Below are experts of layer 2 (counted from 0) of a mixture-of-experts language model. Rows are named router (the router's row for the expert) and show model dimensions 64-127. Each number is 128 + 24 x the weight over its row's rms, rounded and kept within 0 to 255. Numbers have three digits each.
After each expert's rows: a language model's description of what the expert responds to; "gets" lists some tokens that make up at least twice as much of what it gets as of all text. This comes from a sample of Wikipedia text that the model never trained on. Tokens count by the router's weight.

# expert 29
router:101154101101152157154118100104155154155132155126102154106108155101153134155155154101100155152155152101105153155102155155153100152103102154154155106154145102117155154154154136102154155154101154
What it handles: Syllable pieces inside foreign names (tak, ana), the verb is, capital initials like E, B, P, and words like School.
gets: " is", " P", "In", " B", " are", " E"

# expert 13
router:099146098122159136136107114100150150136080146142118143108096160106158142145143159115119159159153158107100155142116155156158118157110094147159144099155118102090157164158157146105154144150106151
What it handles: Prepositions such as of, on, before, during, between after a noun or verb, and pipes between digits in sports score tables.
gets: " |", " of", " on", " as", "s", "|"

# expert 10
router:102154103102150156153119101103156156155131154127101155105108155100152134154156155101101154151155152103104152155102154154154100150103101155154155104157146102117154155157154136102154154156100157
What it handles: Opening brackets and parentheses, hyphens, and words like States, US, Russian, Church, her, his before names or qualifiers.
gets: "-", " (", " a", " her", " States", "("

# expert 17
router:101155102101152156154118100102155155155133155127101155105108155100150134155154154101101154153155152101102152155102154154154102152103102154155155106155147102117154155154154137101154154155101155
What it handles: Prepositions like by, from, with, due, After, plus table separator rows and byte pieces of Chinese or other non-Latin script.
gets: " by", " from", " with", " to", "---|---|---|---|", " ("

# expert 2
router:101154102101152156155116101102155155155133155127102154104106155102151133154154153101100154152155150101102150155102154155156099152102102154154155106155146103116155156153155139102154154155102156
What it handles: Mostly the and The before nouns, plus the first pieces of proper names and abbreviations, such as Theodosiadis, Shapoval, Uttarakhand, ADHD, MDA.
gets: " the", " The", "The", " K", " for", " V"

# expert 8
router:102155101101151155152117100104155155155132155126100154105107154102152135155155154101100155152155150103104152155102153155154101152103101154153155104154145101117154153154154137101155155155101155
What it handles: Sentence-final periods, commas, spaces, colons before lists, and closing or opening === heading marks, often right before a line break.
gets: ".", ",", "===", " ", "==", " =="

# expert 12
router:101154102101153156154118100103155155156132154127100155105107154100152133156154154101101155152155151102103152155101153154153101152103102154154155106154145103118156155154154137101154155155101155
What it handles: Table cell separators in wiki tables, years in table cells, the after verbs, and the word Science in institution names.
gets: " |", "|", " the", " a", ",", " 5"

# expert 11
router:101154100102151156152116102103154155155134155126101154104108155101152132156155154101100154154154150101103151155102153154154101151101101154154155105155147102118156154153154136101156154155102155
What it handles: Word-internal fragments and short function words, often in tables or list labels, such as See also, W/L, Name, Notes, club.
gets: "e", "s", " be", ":", " this", "-"

# expert 28
router:100154102101150156154118100102155155154132154128101155105108155100152134154154153101100155153155150102102152154102153155154100152102101155154156107155147102119155155154153136102154155156101155
What it handles: Open parentheses, dashes, slashes, IPA and math symbols, and clause-opening words like However, there, would, we, women.
gets: " (", " —", "|", "/", " also", " would"

# expert 27
router:101155102101151155153118101102155155155132155128100155104108154101152134156154153101101154153155151101102152155101154154154100151102102155154155105155145102118155154154154136102154155156101153
What it handles: Line breaks, semicolons, table pipes, and closing brackets ). or ); ending clauses, list items or table cells.
gets: "\n", " |", ";", " and", ",", ")."

# expert 15
router:102155101102151156154117100102154156156133156127102154105109155101151135155155154102100154152155150102104151155101153154153102151102101156154155106155148103117155155154154136102155154155102155
What it handles: Line breaks after article title and section headings, capitalized name starts like Ho, Ha, Mc, and Thai script bytes.
gets: "\n", "'", " an", "H", " H", " W"

# expert 7
router:101155101100153156153117101102155154155133155127101156105106154101152136154153154102101155153155151101103150154102153153152100151102101155152155106154145101118156153154154137101155153155101157
What it handles: Blank and pipe cells in wiki tables, football position codes (FW, GK, MF), and section headings like See also and Places.
gets: " ", " |", " 2", " m", " 23", " 22"

# expert 19
router:100154101101152155153116102102156154155132155128101154105108155102152135155153155101100154153154149102103151156101152154154101152103101154154155104154147102116156154154154138101155155155102155
What it handles: Closing parentheses after measurements or dates, relative where/which, and military unit words such as Brigade, Battalion, forces.
gets: ")", "\"", " which", " were", " where", " being"

# expert 6
router:100154102100152155154116101102156153155134154126100154104107154100151135156154154101101154152154151102103152154102153154154100150103102155154156106154146103118156153153155138101155155156102153
What it handles: Month names, day and year numbers in dates, and place or venue names after in, of, at, such as June, Oracle Park, California.
gets: " the", ":", " September", " August", " c", " June"

# expert 23
router:101155101101152156154118100103155153155132153127101155106107155101152135156154154100100155153155151102102152154102154154153101151103101155153156104154146101117155155155154139102155155154102155
What it handles: Zeros and numbers in statistics tables, pipe cells, the begin in LaTeX math, and word endings in Greek text.
gets: " |", " 0", " in", "\"", "ley", " /"

# expert 26
router:100155101101151155155117102102156155156131155126101154104108155101151134155154153102100154154155151102104152155101154155154101151101100153153154106155146102118155154154154137101154154154102156
What it handles: Line breaks before headings or species entries, and past-tense career verbs like won, played, began, joined, led.
gets: "\n", " 3", " a", " season", " first", " 2"

# expert 24
router:101155103101153156155116101103155156155135155127102154104107154102152134155155154100101153152154150103103150156101153154155101151101101155152154106155146103118155154154154134101154154154102155
What it handles: First syllables of foreign names and rare words, such as Wehdat, Chumook, Shandrum, plus Cyrillic, Korean or Japanese byte pieces and LaTeX commands.
gets: "a", "A", "E", " F", "F", " North"

# expert 18
router:101155102101152156153117102103155155155132156127101154105108155101152136155154155101101155153156150102103151155101153155153101152103101154153155105155145101117155154154154136102154154154101155
What it handles: In, was, to, at after a subject like he or it, plus == and = marks closing headings and article titles.
gets: " in", " was", "==", " to", " at", " for"

# expert 14
router:101154102101151156154116100103157155156133156126101154104106156101153133155152154102101153153154150102104152155101154154154101151102102155154154104154146103118154155154154137101153154154102156
What it handles: Auxiliaries and pronouns in running prose, such as to, that, it, been, can, may, known, plus plural -s endings.
gets: " to", "s", " that", " it", " It", " been"

# expert 22
router:103155103100153156154117101103155155156134155125101155105109155101151135155153156101099154153156150102105151154101154156154101150103101153154154106154146101116156155153154137101156154155102155
What it handles: And, or, and past participles or verbs like produced, developed, received, used, later, often before by, to, in.
gets: " and", " or", " used", " later", "G", "ed"

# expert 0
router:102155103101151156153119100103155155155135154126101154103107155102152133154153154101101154152155151102103150156101154154154101151101101153152155106155147102118154156154155136101154154154101155
What it handles: Common nouns and articles after prepositions like as, to, at, such as a, the, building, house, role, Park, Percent.
gets: " a", " A", " the", " one", " for", " American"

# expert 21
router:102155103101151156154117101103155155155135155127101154106108154101150134154153154102101153152155151102105153155102154154154102152103101155152156104155148102118155154154154137102155155154100154
What it handles: Suffixes like -s, -ly, -ing, -ment, heading words after == such as See, Economic, and byte pieces of Thai script.
gets: " A", "s", "ly", " D", "y", " for"

# expert 3
router:101155102101152156153115101101156155155133154126101154106108155101151134153154154101101154153155150102102151154102154154154103151102102154154155104154146102116154154154154137101156155154101156
What it handles: Word pieces inside names and words (W-if-e, Y-if-at), party abbreviations in tables, plus of, United, their, its, outside.
gets: " 9", " United", " of", " their", " its", " his"

# expert 25
router:102153102101152156154117102102155155155131154126101154104108154101152134155154155101100153153154150103104152156102153154154102153102101155154154106155147103116155155154154138102154155156101154
What it handles: Commas, semicolons, periods, table pipes in lists and scores, and byte pieces of Chinese, Japanese, or Thai characters.
gets: ",", ";", " ", ".", " |", " de"

# expert 4
router:102156102102152155154117102103157153154131155126101154104109156101150134157155153100100154153154151103104152154101153154156100151102101156153155105156147100116155154153154138102153155155102155
What it handles: Middle pieces and first names inside personal names in sports and census tables and lists, such as Hi-gg-s, Arthur, Monica.
gets: " –", "er", " who", "t", "na", " -"

# expert 5
router:101155101101151155152116101103154156155132155128101155104107154101152135155154154101100154154154150102103151154102154154154102152102101154154155104154146102118155153154153139101155154155101155
What it handles: of, and and commas inside institutional or place names and lists, as in University of, Government of; also He and Coordinates.
gets: " of", " and", ",", " He", " |", "W"

# expert 16
router:102154102100150156154117100103155154155131155127102154106108156101153133156155154101101155153154151103104151155101154155154101152103102155155155104155146103117155153154153136102155154155101155
What it handles: Commas after day numbers in dates, list-initial hyphens, infobox labels like Founded or Released, and commas separating list items.
gets: ",", "-", " 1", ":", " 12", " 4"